config = dict(
    d_model=224,
    routed_scale=5.02,
    balance_loss=0.00645,
    init_std_router=0.00902,
    vocab_size=32437,
    tie_embeddings=False,
    beta2=0.99,
    grad_clip=1.0,
    train_tokens=283500000,
)
Below are experts of layer 7 (counted from 0) of a mixture-of-experts language model. Rows are named router (the router's row for the expert), gate (a neuron's input weights, with its number), up (a neuron's input weights, with its number) and show model dimensions 112-223. Each number is 128 + 24 x the weight over its row's rms, rounded and kept within 0 to 255. Numbers have three digits each.
Before each expert's rows: "comes after" lists some tokens at least twice as common just before its tokens as in all text. This comes from a sample of Wikipedia text that the model never trained on. Tokens count by the router's weight.

# expert 0
comes after: "\n", " ", ")", "\"", "i", " MF"
router:120122106126109103149176131145133141094165126107138143134153101156111112149129142144129131085148148124153128117148090104128128101162138138126143146122142123116169121115135107141162148165089157082162147141124152130140151094147106101140137116164175156128126149140105135092124076102139104129156170132130159116109110140135154111154125115100
gate0:126129069137121145141101110133127111097145143116136144126153132075138183143148134117163122137151154114146134137125120138129129204142115101156138165110102092130125093154135125143112080126118132156146095138150098113079147072135146127124122119128160149115141122139124096147153171166125151172130134128169142152142127087168122141142155102154
up0:121132174113158138124138103106090155125166132142114109100162100129122090111094087099093120128185116158116121133111117102107144097088152177149104118111166144157115152095115141103138128113117147080148114083108114102130072147130105121116111144121118116118139127115154113092118116110133118130120127139065099080092132171129126133150099125156
gate1:167113100173145134106134067147138084123126101147084124156129118124129092119123135100124072133137121116126147070133182100084158162104093143125157116091133154158174142096133117193110134143135111133107135146124135100124119109117100112043125120122131129122156158090137121126127129140120146121124119167078123138148134135131122132094133130111
up1:094133132105111151071159106116120100107151099154097081144106115109162123091171123147131119139103147121166094091133137108132117154155104161122180131136175169114152140139097126167135131100115182132118146149122124123125115093114076130109097146129129132116111136132115135118143119123146122123132079160108109089154130148072151115104132165135
gate2:144133158112122150110135137097137149111123117138155130112145142154148135122186131130123118131112108145146150109112171154124123169149134132128133079112106165160144128086118142150104103138155139088160132142118145104109148148138150156126136102135120124124112142094145135124126115108140117106128131119079119122173152134108099101145133154092
up2:213085138100084119144162151131145127128138114126117140115115119176138111068115148139128124110113094123142110107149106127178146127127153129115136126125155067106120095100105167158102115104142152077148101134114158092103170137117137147128138156148144132101125171110095111126130134122128164121127125156128127131165176114102138164118134139128
gate3:136145162097136105080148113079089147101134137175075128139083116088112156082138094138122094106135167099100149157125151172126129133124132101146144122107151151127097099135120109129122143139124144134146155132153157144090145126137157124115167118140128137126138165152133175132154114158125121096182094077120085142122150129109132151122090107111
up3:122156090101129160065124114072115117095150117142097115125108112123097145097128092168126089123133149108073125148127129138118160131101119087103154127075141152174123110138134075154149122101103118117115113148158136075140148086097138127085156119126135108152095138135130151145117104142090100110140106124103118185110164102177116141174121117137
gate4:151137095136124121105149135098116123141114094110173116124131096147112120100132115137087154141114139123095185145122152164123117186109110138143137140156100093149098119173156163145125157105107153139108109133135128158149130141106162157175101126131139098111153103128127128127161129099146148168093121107120144188101135156133084119153154122109
up4:116139110170111104131141090125111104128115107105115144172164093074093098133152125141150154131097145158129151097144111179169098100161091131121139164158126132131115121136133160132111179180133136107107126179098118140109101154141118145098113146140171093124102128155118132148111153137132093169129143100171151158130108112128107089079133128134
gate5:144141136135121170168155110152088131150132158142112187134104129123127153122160108119162145109121123088171118165119129151130133139134141100134127166158109127102137095158119137105100133122132110167076136143126135080126143071119160134153118110108102116131126130139086102175105156121114113120161115159112133099133140145168130161115136103106
up5:126135113151154082133160131096141115115113112144100075155131171100098126155130137136124093127088160149119163107158145160195095148102105115136145145098170112144119109139179124124111121115170175103149112134136097157129112131079129164143101096121135186134115103140129129136138126136114099146151144111140111140132138083114155113119123155154
gate6:164130139135103142085104099094090133111146093097116121133091140096118148107112143149135148140181110124147102136172137111124135146120143181125147142090145108113126144144110108142126066086120113136150106113092148119129147091095097094144151070102143134099111151103126147122182152161162100117110116143084130142111143095107117087135124145130
up6:128147154152106109113127148126130116147115156093110152096135138116148166125130110113128070147104127124155150150117130139151104131095125182158134122150145191118121156130125133137118140135151106158100096104111057099175094123144127138112125163144119101124148130103133112190082105141104113116161109164101107069127092102147147175094136163135
gate7:162090147161143160139141144110107127094125136137137114178152144084160159105136131101133167167136119136126093100172188141148135129095170141095125118125135109120143153104107171140142068119143097123092091123099143149116134123124131099136145143150082096155141132131141108144141162096124117097128142156102101115116140117089083154100123138180
up7:121136101117109119145122101095141117190159167135134148103103115112125078096132133179109093128121151124132166105146082159058125131128111117150122153140125123167153091111134101133109132139141155140161103149135105119178146135124073102138134130158106116139145142139148094156170086129121119169142069121120140132108106162103141137141130147087
gate8:119115093124122128131103148111147132153155116140131135122135140121134166107135144154144112145146184078110123137137163164093139176135133147110154129142120113102125154165122138145147099122126141152133165177142107108087170134152150167119084131156129133096145117131124127156115139106133140130126145157132187135139097085194067106131157140111
up8:099103109132125144094126118151165118091113129123130139135103157121108132135133103156133166133093110147156172145151131118141111146133111109150165134147115129145135044153174142121117108152107104118077116157170151170113137110124121154117105141104133146126125119162133123165132115125119156106097094113164126191147130114124143159124134158113

# expert 1
comes after: "-", " =", "\n", " ", "==", " =="
router:121112108143121168092095109140163095100099096166119176127136171126143098145123141079125094139096120133084134148105124124106165122163105157142147092137130087116115138125150094158098115105136111107113115117098115141108130149132186117118144128164138102159124121121114122113110156136098110112122151135086138113133096145141114138131122140106
gate0:147069124117117113160163101124151114123088159122130138140138105107126108126153108107135107136137121085123142131111084104125125133130104168164125122103193140140132134122160169130153074105146187149110191131173106168142082083104075129119155105100115120087132157152127128151136115137155095133123105158142131133109174142113161135151113119107
up0:102076190106119104093090156110122089095141118155094133133150102116154166100172160115117140150136126119066084131146122122135142130155146118163143121121150149075153139106122116202127170125118152114184137111153136113115139122123087162094145149164099110109133162132096126124199121155095099150125118133142113107156164112116123109094117135126
gate1:184122156178151082166149138102158072120091110066163192162136108107181133148150144138109156125106137139142169107081176123142072121141142113107112119109093174079146122115141110120133138154158140133160112092110110132137136101116127115154118153178171137159116162133124103142119138163143139121111148139127107098118116083132107157133134154121
up1:156107121152183127085118140101152103103147149170162119146108151108099119112127081150137112132133163164123143151107127129132168126163146110142121123116123157104139064149079125134174120181095123147139165123111118131117139124137122138090101167155159126092156145130105173136126114127096119128079115120087146137140114054105133128086130151144
gate2:151146111108145123115166079124122110136147118107117134110118138124095136157157121162123143124156128116158129132113115106112083133144140110178119182126137162147152120111125176117148134083063124132143109171153122128175151121138092108139107130150144132116157107106112116143119128154108137125184160154099114119141168131120089173156112117129
up2:185138143092159139110118147140088078145122142119144108142154106110093146135136163115168093113125104110115112132155082168121162141116127158110117161160114095106109135136153134134126104092138119109098171110111165144142132066118106085130108104151094106127112148104122131134131174138138138116125128149104151117132122124128073122137135128093
gate3:142116116084142160058123139149150125105104132130134073119122147169149133131122169089124104143135109161148134121113148137112106105111131081095166187147141148124119140125142146165105153137131143132129131203089145107091136102124163087170144163099161129112126106113142199139150117146141092097112101164128150138104157120161109146127121135123
up3:142116112148148143179093138134179138171134112077094115125135180136082127122137144161162116134101105124154104112086132144129147118113127171168131134099117147173116134110075131116141180099126195100128126167119100146157112124127100124140131167127131159124120112133133151157096088172112122133125100116109145057132114114116156117106135071123
gate4:125189097155097158130147154118142137121122108156135153103124139102153175088116113145133149140098154146120142177080112110100121075139114137143146119087111144143163141154140137158147151117118071101157127125140127132135141100150147147109114130109087134119167168116155128152112115112119145055108106149100107144105130132159062114143155144120
up4:148109126113101115171111115141138106119131151143143123154146121151096159148118106146122196122090157138153118141168103104130161162136150119145130141159086122176116176174172134140132126162098126129122159143154149148122145108138176174217157171121110138155137136135114139125078127107118150137119163111154137128163170096108062135114133122131
gate5:138144121148128147108140137136154134144154115170130145135098091156160155126086115118149122145133120149137134155099150121137087107135164117120120104130150127123160106171100145144081099135138113204161121095146145066097102087111131126150162156137115138112116126157146108085116122122125102110078141159111142146147110126124158123123120182136
up5:109198126130123121104169129079120169139122157156180140135062139112132093103190163116115116121067151142155127130092125144104117146157136133147134109146112172137116127157099109109136113134129094121139125094107147148134153150113101145116108090100139134123163121111119123118134143083126132085115138151131116202105141105130113136129125130137
gate6:178123101109143143107132098113114107118160101088113142108132102130125127128178098099130115112108153127180143124144130113101150150164155145088132150127172158099165123120155115110108158148110100114141112101118150142144153054092170112074112166158147147116136122106091108121180140140089106166131119123116098127084149125144108116146127150124
up6:128107112109164086123133129148112137144137061131122160070104099137107106098193082121119111124137125098173144150154150125176114105157126115120161130117195080118150115101104114114104166134107086120159114129177152144130072117087109091139123123148127160154109094133115125099115128135105083136137106138154101109107116110130157098147124145128
gate7:141129121118149124151119166137165098143156107146143124154143114110135162142112111099131110128100159121147137152117120145130133168111126047070109149111120126174061145075108133159132121161108110148122167111144140118142133129079138170130122104060144133109123100133125064137141150106105120122128138128114174099101147101131138110106156096154
up7:187099157144103113082153136154116125115105124103154136153160117117159103146089147138135179137105144143131100128174109114095141129153152175107116107126135131135146126111131097106114145096139088100152116125127115123130120149114108117085145106133134126082110135123140120126125166115160108097126108139123094196129093153147097146138099117137
gate8:146101154164118120161148118143139152130105125111138184094156160140107119142115122164112119162146112107071140119140122135140157162131137163113118148087114119133170084093127082147143126118144125145165103130122144127086135131115129125144132145117118085148160116118159095135164123109106128106118097139088115127114124154153078169126119145126
up8:127099155144158109145115114120099150117106141126131123081143098115134110118101146136098116148111126141146115129128105165169111156109132115156097145109113087127116115124144131141066101144131145130104073083097151105098123156139134134164119143115110117149142118107144090142118161134148116130075103153083121117128129141150101122089126132138

# expert 14
comes after: "|", " |", " on", " in", " by", " as"
router:106133140124083111100144140135121163126098132145140160115139106107164169133062096134098154120134134124154081170107157085153079154110088131144145141184082157089115101138149132134127119170142125150154136118174110143145118118102139158151118137144119157131155147118113114118121091129114150105168114117155122110121095093109098151124142109135
gate0:136104135182116109147128125089115125129129150106133098119142097133090149142125069152176148136126152126137122109101136136167097135154139127089148105127080092102148145143166152174139077127137070079128118113092112116119142126122114125150108079107184135134121119114129178143147119138139118165121102119156132130132121126118104114131145098116
up0:146105096149089156105162128138146127064143135093136106124125142178088168151090073148097166125139114098136138143134108110103105123118150156135115140118121121144147130087153151122126102141128064130118130129109104111130126114171134129143147092115183161158120107128153130156139130110129177155116148177124116107112129129164129172158143089133
gate1:130132112116132138129138149097122184146115103166160123123132113098183197125148109098135117143137151128079127145085143097093100151133131093110112095134096103133176141124097129163122123129110115141149115153151100103131134139116118138133141135148151133117141127126115164132178097137162133128174166158133147114143147129140080095125140082127
up1:150160151055075125132170108120175115137110120136165133132137165093165148141153114165148126132168102104134103137163156136130100123139147107115096146133098137154159113084107157153111152136117125141111082133128165075123140155122123109073116161159136110118147104150135133132096114097109151118159120129091127101113119151120122137106111110095
gate2:166132163087109153127157113133118131127081106138101121158086144115116122127140130143123126160125136107118142138130155113161089125165140162085136189157154103159116155131161144123115162134142139175134109093094164153107152123082127114136108118122086106134098139124155182169123113158151144129117108108125124166128117183088136131152148100103
up2:124120120128106133109135078117144118123116113113128151169163141127156120144109084059161111130150132130100105139123081123134097070123134135142102108118112155183140142111153143138140120074085158134107151122125094152092143158152153175170110181073110149140118093138094198135121118137148118120119126128112120130107138152189142141156112112147
gate3:137161089114144156098144111108138097107146151156067110132128159130131119080104141148131123134113160082144107109143133112114144097151150159133167131096114134129116125126117129158120120120128161138139162160135080122151112147080108127133128127162154093109126146107157171100164096103154124130130159175100141118122153108122114162113145092165
up3:150114144117150122102088113121142129141118141130125120140159157122169120132077143122156156114114128117097087121150145127106119126099120147138116126123093147149119178135120161096121143149151117128150131120136114159117134163098127108118117162161149122130115144063119150104178087128137137146177133145093098122105124098107134157132139114141
gate4:180138109131080169166141105148104145131106140133118088089130068116120065122120133097130104129148162117132118126155134137171185123131145163125134133113097108147137174108120101130157120142089184114148097101130101130133107127123103143150145121134119085152080136144157118104111136120159108114122106142116127142189130143138115161122123091112
up4:128129133112100122145152099120091138110138182160097171125119125115120130139121104153117122123125157120159139144167066115093197149181107127108138122092117115108116087162073095140142141122121113108119111138107136129137133062109123118145108145143141117097132097105139143103131126107166111150144141165109143129120165097136150167157139101125
gate5:120123118137134129099169102079137130172119116149127155134155139085125131102136153141128100138126105159154117135108129135116055158146069130124130122141136131129150095152101082155157133153113138156158149147134136142151121130118093112135150111153134138089139174103118128132158117142146180119088147131111153074115113111136114137077158128142
up5:122182121099154132104155124152092124130085111188162118110131090129128106090131131108150131143116150124162095179072127153100119082102149154151121156098134134133120143081106110135115139131143095113131123114141153137147151147103099096084081131113099125083129134111142147131157104138167155138140115090083115142118097101131150127088152105094
gate6:080089116169153104130133132143130130134119138117124133161131126107138107154128126164127096150150158120082151120068132160171124167186134134119105122124120142122100150184145125148158123165116111103140087141126119129104103159148132154137116086138122145141147172128126117166145077140113124132117152097090111131102098120121156125136119142112
up6:115126096119133107125153113165107150137093152098106092162100068156134194077133086141146110128122124100103148153116088177122129163161137119112116098129126134142150129178164122141132118151132121129135156117160108122134119128122147120173133087107161115095131142106128165135128143148133140143158159136108143098105095162177108117125129159110
gate7:144135148154135075161112108091180111134138138103130117134141136144133101114121137157139101148127136110135126110099111116159166134121122097085153136124135106097076131165169118144136102113177086130106114118142119116139147160177134153162153160133118100154090175128119155106141123094108125110146145158155121150118070093127134140151149104117
up7:130130139103115117139120069102156131136105169124149155138158113153118083127145190193175121148103157089115147156115086151122137125091135132156156163102122100138153135134112110123143146130142153130099127105138131089139146152141105131173109141105107092130083150082102110137082150140085140145097095166109144099131103083124116129168113121110
gate8:125113098125108104110142127154163152113078084149112090117149120121140115119124123152127094152129133104126187146144084104147111111099133142115105167124177085170109135100125102128086156136136137125117150093083133099121087113129127117136101106133151124094138127120147147130117101114167095132138134128110173124119101112084124086160122130167
up8:159148117134099130097121087146154132124141109139121076095116157123148124159149186138142048146136132108122140126105149124114108080076107142125116129167098149135098118150085130126130128151158144115125106149107092126173104098096106099126131147140106096150138128081127132097155127111133191123122102143164106097183137106135169093129155159140

# expert 12
comes after: " |", ";", "i", " by", "u", "an"
router:130137094151117139132146133147168118126148132106134136119097126131152125111097118147108150142142109143190138115131146099139108107131111119110197168144147178079134141110104109148176151181141134116168141093110127161149130098117094139135118146125154146145141135154113122104123080113128094117149121101157164141100115136124161129132147133151
gate0:135146129126097181139148145101090108152119107125121125114136078141114094108176150132145106158160130108108111125121106161124128106110151128130153138131067133142144125119135142148153095103131154146137123140112130128144134134100157117151105131133138118136089118160106095145096136122157112142110128148127112139112108128112107141158180159128
up0:124100097109127155143147186132153111115153123145102108124145165155133145114078116153099114139120152093106131091136158130160158116156149105085146084087126148144064081114111106155100156117098128111117185111110104103108123111132143161133132127098155130082123126113176129137131111174140152127108146134149150122116113164195106125103103152172
gate1:122121173162095121107143105098093096164094142156136105122156126085133105095159139117111136111109165094150131124096136146151133141158132075131120139121121140127145128098112128138143075131113115099102121126108134150101132138143116119098163110112114125119135130125113125109164120131131166125146089183142110134146152153075103142085120114119
up1:147141152094162100162108114087109125069156123115104156111117141123162079082122150128114105112118135133108151130155117148125153137116136138115122142101141151134131169132107149104125108112121104109116162104135137144144073130095126085128056127145096133113128126129104171107119132122131097167114140108135126144126160173103080113170126107109
gate2:126145116130135137160108126110118128165090177132128122116148123132109141105119131151144127142133167054100101150120130162145133212127116112151136144130125138115122129134127148128134099159072138141107107111086108093092098148093129146127147128145104124109116137109117137141126125126161133165168074126111094113128120123114083149113154109140
up2:098108089122100135107115117153138124103142128144146136129127131123132113172106157126108124123127137168108109163137176072126174114107105131121092122137126154116123122127149122119143128071182114122146103072157122156132121144156108134113100111108117110112113117110103074136122136162128121113139149102090148101176141120144114117119139116138
gate3:144103123127156157121084130134152134163113148137101148102097107128114125157095111089128171145121168094137119101132082099153123118143162145121153104145112136152123112109141115137170115121145130125172190137168116107158162131119136174123150091148122111151114126145165122123127145144124164119093120153104125101119167140114112092126130111150
up3:117103142118151094110134128130148102097119164158164133101119106126079095120144126075163124136131152139136165140126176123131084094163101111157181095061098140125164115100073167138157146126130136151113107095113130142140096117095104117099176170102090164132116142127089126100106132153162158101125141142097091112111150139120136171135146147170
gate4:141124122124103142094151068115091130175141136152111149097117161109129146087168094080136108165151138108098152117119115127106132160152115156135104149097125089122085075186138144120101063090116075162120090135116117098129158106116141149165099129145117116135091162143130137117077154138094154131130108118101099103133150141132134140126162118121
up4:136141142119104138119191085150120152147112172117124140127099149134146125157160138113121150128135103111119159129119154103104120109160161102126101127154157136136127130148137129123164133096141092165089124091127090107124115110107092142102138120138044077133160107165119132146074116142098130191134118112149107140073149150105073088098120151133
gate5:120138092109113143115152156141118108093117128141144131147144143093156090096129162166170114126120150081130135100133119102147169145129124099083140129126113136153117076131122163111108154129155125132131134150122142066097151105117143090097083097120121107083109121116091148130152172134098127144118136134120151109137099140106130143125125149091
up5:127148096118098154136110152108115100144129137150089142127146136080153129131150195142142091102124163129111136115144138151138121130148125109106133139122129164149132132160119116116128144113148115144146111101145095136093184080137167142091117164096131134142157122135165143133157105122158200139107092129147175127147160135124086160164131120100
gate6:103141123150136115145157145097139153134173113158150117145159122112141111159108169166164073144110154110127123124137143144092139150131102142113157141078131148136133068133125152141119108128123146129127113120146141102109135111107125094117138131160101124085136165153119112125151162129140145169183084136096141132156116072104108162155119121101
up6:109139119142173160089163138139167180143102137088137087141131090177132167178145103146141162172144141170099131112098154132122109156125143150140129104120186118123087139141133094127184123097150130129128167138145113079123084118094148132131167075143139137095168121090108106105105127095137108126143111102120109147134079134133129135094122159099
gate7:097124137119113122103180125109145121133175101145122107120129142101095163097121105153106121148122127150114159141159070118134109130132154117135117134136126098148128116180111171161104111101116161118140179100121117094154142124140161122146152153136150112119149137128135113105107118140109135129055149142137129093148126099103118112120155122118
up7:171128104126082115131110073132116104089136132156090148164125148125109127109097130192132120135148110124146146137148080154142152101097107132160162144105110127126163084131098164122131141125082128120110132139145191116128123130139132117120125134122145177135113120133154116107125122125115124077078115107114119135168110074137154150133138144129
gate8:186144095181132138110147110113130143110107122150141172115129181105116117154157112165127118158130128140119141094102161124112097171121142108148123122145108146190119166163140117130151093108098110095130133140150153150133085143132100150112100137150148130146154128136119132155151129190123120125141168111148121069117146144101103163144132102132
up8:149119119171117159096143105139118122116135142149123098159171146156097148126108123149115171106129145134159132135161138082126149130117130145136137125172100144150148125162178101101138085145141159096122125108209142149135178117109125163082165106146138096104144115125116166125085115140136134068155127087109118079135134132166105103170116123151

# expert 15
comes after: " the", " The", " a", " his", "'s", "The"
router:115068149176117109119129150142163167145113126122130113146089139180146132144145132121101126137140159167167101103129166129113088136133109137098136147156090152115088094158150120112166144148136174137161186142117108153148097127129127119116109114161114144148129122117094128128159096126163125136124142157166109149094146143137119134141150149122
gate0:152164119132099131145099156151100152174178103150069155080130186112116127145147118129113118141127105110141164099134078113158114144155115180138156139126144107184135134148144139136155128137145101136123120142138097135161142147104105079117136112122139128107169154189130134110139154130124064137085095131104137124159111136151134125102127130099
up0:120141113148120128123123140108118165118157097107148109124114127116125143158138087115167165134138124143123161112138140110094168173140153134111142141129156099169138112136142080125114127135121129152127111092168078133130150144123142109124123120117113181108149135171143150105131127167084108116098107147094135153159128124196118105136114107129
gate1:165085118146144095131085118118115147132121141162111140119115119097112152124120144173123114096177124124139153098103078082103152124170090127159149129141107161132175082108145129130119135099131098121114134157117119149086155103103123151133112122175114123161139074130131123133154133177104099129113118121112137142103158133157141185138098141114
up1:159088146099144115113134147129131148136145187105180147133100153151142145114153151174068106131107079131114170100089129119082087167129158101134143142135076178094131132112163052127174152117142178126097137142108133132128105124100169113126101117127133145124143124148139138144061107114164100161128098146135121115162110114107124139144119120168
gate2:151123162123113119133103165138142134104091135143133106104183162138121121106138124061113082130124138110115141126147152132102169163143082121132103128145130138124113103175127148127165150084170126146162167114086107128156121172104114103141133103145125113136131115142108146082163141111120105103122102105133131159127163097116109125169157091176
up2:123116152082153169200145115112169134143115123122120132143144106125126092151117158129144127148110132134158092116115135130159128111132092152114141111136144153158124117133105114148102131134120162121065126120127166093143147130110132110082179099071144156103119119121130132151119099142120120120092100140131152124115123128086124113112123134103
gate3:138121081169109141084141114098132117159120083144104150095126100126119135124113201144114106144145145118155090166127069140143124119132115166162132143107131155157109139131128111127119145136111131074166125143109150121129115148130107123151096133151113125109128134143137137164139142110098127127140134087130172131133150084143177083128172157151
up3:162131149144092132152121142081115148124131104174117101152100130108103115126148162124125111129151093130144100123165078146134156128144103146081122094135151141142150133121166095138130134122107129127137129130098083081149116114152159135171118142102113101103129092146172106151138124166102158115147114125127140080110123120127154123125126160146
gate4:109111123117155167111139100119154155121153117105133134137126125082100154152163130113145060132131113127145129065151130112096135119121086147126139136111112167091144080110117126144091119171124115102134168157109131119118132112125082130132158129137160098164108146062154109139099095132072150139106129153096183106122161133171115128104141137126
up4:128128181115086134148170107157141142132153102159095064130092129132085118154146137171086158145122107155121166117080135167106128107126154115114120135098160152158125134146098125136125129146108164147138132114101114122131104183127136099132116148142156137137141152124123140134147137107146136103156119116126152126105121099073143102146125144143
gate5:121164160101114147104161086144085162142125136151137129166127104141115132113133156168119141126108146115149168193099155191143095136121118123119119138124155132139137144099142141133099118149120130130141154127119163115143115112154176126149127129139116137135123116052096142114145103163173165147152143154109126107089137115154122084141153120093
up5:108145140088157145117127146135130148147146108148132187123125171155080156132107141143127187124162163134123126136116106136145122134140069126113129122150139137144125143137129150153127155131172112160155140117092151114132123143141154127126159135149125121107188142115122180141125119149132098132147179119122135121124123124196095079136128095137
gate6:158115140138127155171159096139142133159117104145144166101112125096120149117126112138098118138140110109115124128135122141150114115147125142113141135160119117148140127142138126130132119142101122113171156123138106145126110112089106141095122144128119131092148189167155138134147096134112121087161114091124151094129196097135160128093162127132
up6:102116142170119161120123147137102150124145114141180138108161129155152146124144120117125116097113157118139130150164099135133134177141090097143133137133129168138178136144120086125131148148100165153077116120102101109146116173165105126126121108172129123105148128159108149144122123130091119144094170067145184097115178111147127136109154120146
gate7:134135128096151136131117138101124137119161149131150135112084091108134143110101181112090116100103144137148102102158138148082163165121128123092129134129145137118096149137119144119054110130138115136108132153162089088134094119116109106159113123144149110103145148076169136123161098136153119147157156151118121124169140160142159109184126109127
up7:124162130138130106076145120129089080077129111128105137135123083139134127161157123099082154135130103110123151186130147108139160102110120101171136131135124115125162116132102153121121142105154145161151112113122132191145153097168186116167094134127105147157148132094133148123112175109095146150141158095131139150151148091114131109161121115139
gate8:123146124091105138082123110136117161103131145131128088100117160116086109090115138103132137129113113128100094099110111131168116163138112150106113125105123082109116146122126172123101134114166129087144131125095140121146100154111131126105104113135113131106142093161122175160184105142125099116139122149146092146144135129125069106125108116136
up8:123109129114166141113120116160136105151122089160138127076142129099129161155163146143116163145143065141162133162147132128109156151108104098124126151151114165110154133134148140123106113140141144194123097137133089105087128089133086109175110128122152104118112127125122081146100124138119142145127132112125117092098122140128148119115134155069

# expert 11
comes after: "\n", " in", ".", "s.", " found", " located"
router:150181150084110159120132145130116118120109158124094110149149122160133110125145174145084119092118149152136136092167111128110112178148140126101058121091165131103178062137131179070113132123107112164135133154152146097135104131120109112153148126084143109122114140168132120128120156117119114112136124151118104114119142122138088095132065106128
gate0:115146150130103127137101118164147165160107148129115166146174140128112113075131146128142122154155153128119159144177114152119166116153123104105130166136102149164144132132121115152135167136143127160144152126091130122163116090135130107143081120111117127119148139143126132170125142147111121104104099108150213141147165139112148142125121096125
up0:117148154130133138118144152120122134132115143106136102116155138135149133171133081139171127126141136132109131130143179107126194149156120121150128116105128111130130159056116106127111125112125148166166117108155156154094127100159144147119146098114110129161121115129113136091106114105121147127089146120136088129153144131130190101130130143101
gate1:116138118155137120088127130169123110087146044097108128095121119092117119121137121140145125188122107146117125096133137136133116124125150100125143140130134129138090136147109150156148136067137089097106149166123082130124147122149078112152104157156136129144145139106131134133142123114146129127150126155156149174119140151159126139145149114096
up1:118114128167100167181115126087158160138148169124170167123163141156133160159151135152136140104122137129159089152139102126169072142133090120133122164134146100092117102124143118138143146168127149135117112167129136122117108118131148135153093104138100203142145175129083119143124147099060091129102129098146129061149093123104126149104122155170
gate2:146144135113202130102067139171112112094116153138142137122115168136080151139100103149161146143095101131116127107166123118105095112147099108162108149137126135091112113117144136136127117111154105100185141155136078158128135141129121138148171123166088110151179144119116116120117154136060107115159111140157142116106150135170086110121142086109
up2:110120121130136114133120128166171105142137158149125098114097118142090103137124097132182171138119129093153092122163127136117143127100147125095124136068143125174160167139127128147158134102134160091099144138113102109092127145117138133105152079105173121159176136159137169133134131130159136125105179118125163125129057148136104181123131120137
gate3:133121113130102146096150080119138110116141118114131139159138131087134149137153160162101134152105126131100174143097113155110128147156167083106121133084079135100170112163131168107131103111118136123099118170155098158172115150133141102094129152141138120161162128120150143117124149142182122187136153107098143114129143125138125194139127176122
up3:089134151118135131122147097081071143118137140133140097145124113145167152150126111163093095155121104144102147101108106096143135108149101119136136122141134149106122092148118104131102112132150130149166149144101086124141133132141139129134145129156119115141124074084096108134104117181160129143143127155126119139171134128124128136161119116129
gate4:138122170136073090137130124088133150121121085163124157094118133141158142095142128163138120175170118091143089133149137108105129139137135147125181095131150091159116152105077100160140136131093135148080087130121127132134128103108124145102118129157129129114125121132162160124120063128156124130090150124148152124131107142136136115122182119127
up4:123119127115164143177109168133098074130131108147172115171111106121140151101125134150133146178133112130129159140116091099101132170106135109128142153108115101138131123168118141126150142080132103142126097138082119117102140097131128165101064133133122132153148115140109122157099157142191121128103121105147135115109138157092162147138138099153
gate5:160090121166094153150094123158104164095104168164121114094124136140141157158111148118099077139190124130147086110111127132125097098095113094124113126104077110128104124110132127159128135128142171107122135170138128120093084105113100121132109153093093169136120148126161171110112076138155114106133160149112102116161108124106126091105148092138
up5:129115129159134120133146120111141127118134115120137172108105186108162140125153141100148128145130142116086107083133098095089133140075152137113116170147136129130099130112187108116137137084177157109127136146150102141096152107115143170144114147144092134136118172124115126126092082177115165112115163086138155180139126151128101107119141116156
gate6:136123153137109122192126090089118147174153092145124139120125072150101097131103084103146132134126124112112123123101114172152125095113117110137141101101141120150103149119124094145139101105108126120158146099125150122141091156098106132145153088131115103125055149138099133116123117126150121159150144126106123089136158093129134102155134088160
up6:104131138151131135137168100165170109137133106133148097144079119144097102153122075093174130144153163127124119105158097148117166100177128135111165112113127129159109120104184123144151140124094122122136141087143158111144122088106119126166130113134109125154132113116129155094117106113200123143156150131161127131135191130117132101132132153140
gate7:169114130128128086092106152087102168150117141099146149123095162169139115153137119130104139143108130099145121098151172120141107168146073106155124102178119151120092127192137099140094139102142118149148160118124104111140127153103140149116094065145128084127114131132125146152143159138127146158107134146156145118089180123120082152101129135130
up7:123179121109155095114114124131102130101122153138090111162129119148167129148127134157138139081170130089147126092128103124138104151144116183105132142170118093124144169115118108149163136153142132126144105146162139101112192134148182112122151109107170096119133118051126145145188140065136129116168106119092172131167102115144134157148126157121
gate8:164153113099088186138099140129152137098129143141102158128133178149135124109143129128108103129115126123129131132175123151130131094108102158132140178149132133135148146122145142127096104164106101109127094182104146072139144123117131139129157127157128174115115139122169145173128110115141130108118138119130107129172157133153151131160136157084
up8:105112127104153103119141091124112104103148078131155092117160122130107119149106127155150186131101116163126178124110117117111158125129145166151141124132151083157110117114130112095154114124148096124129134125171109100147172131136119142157074127119123141160157102118087132114146137137116107125148105157154151131105090095148115134157125092106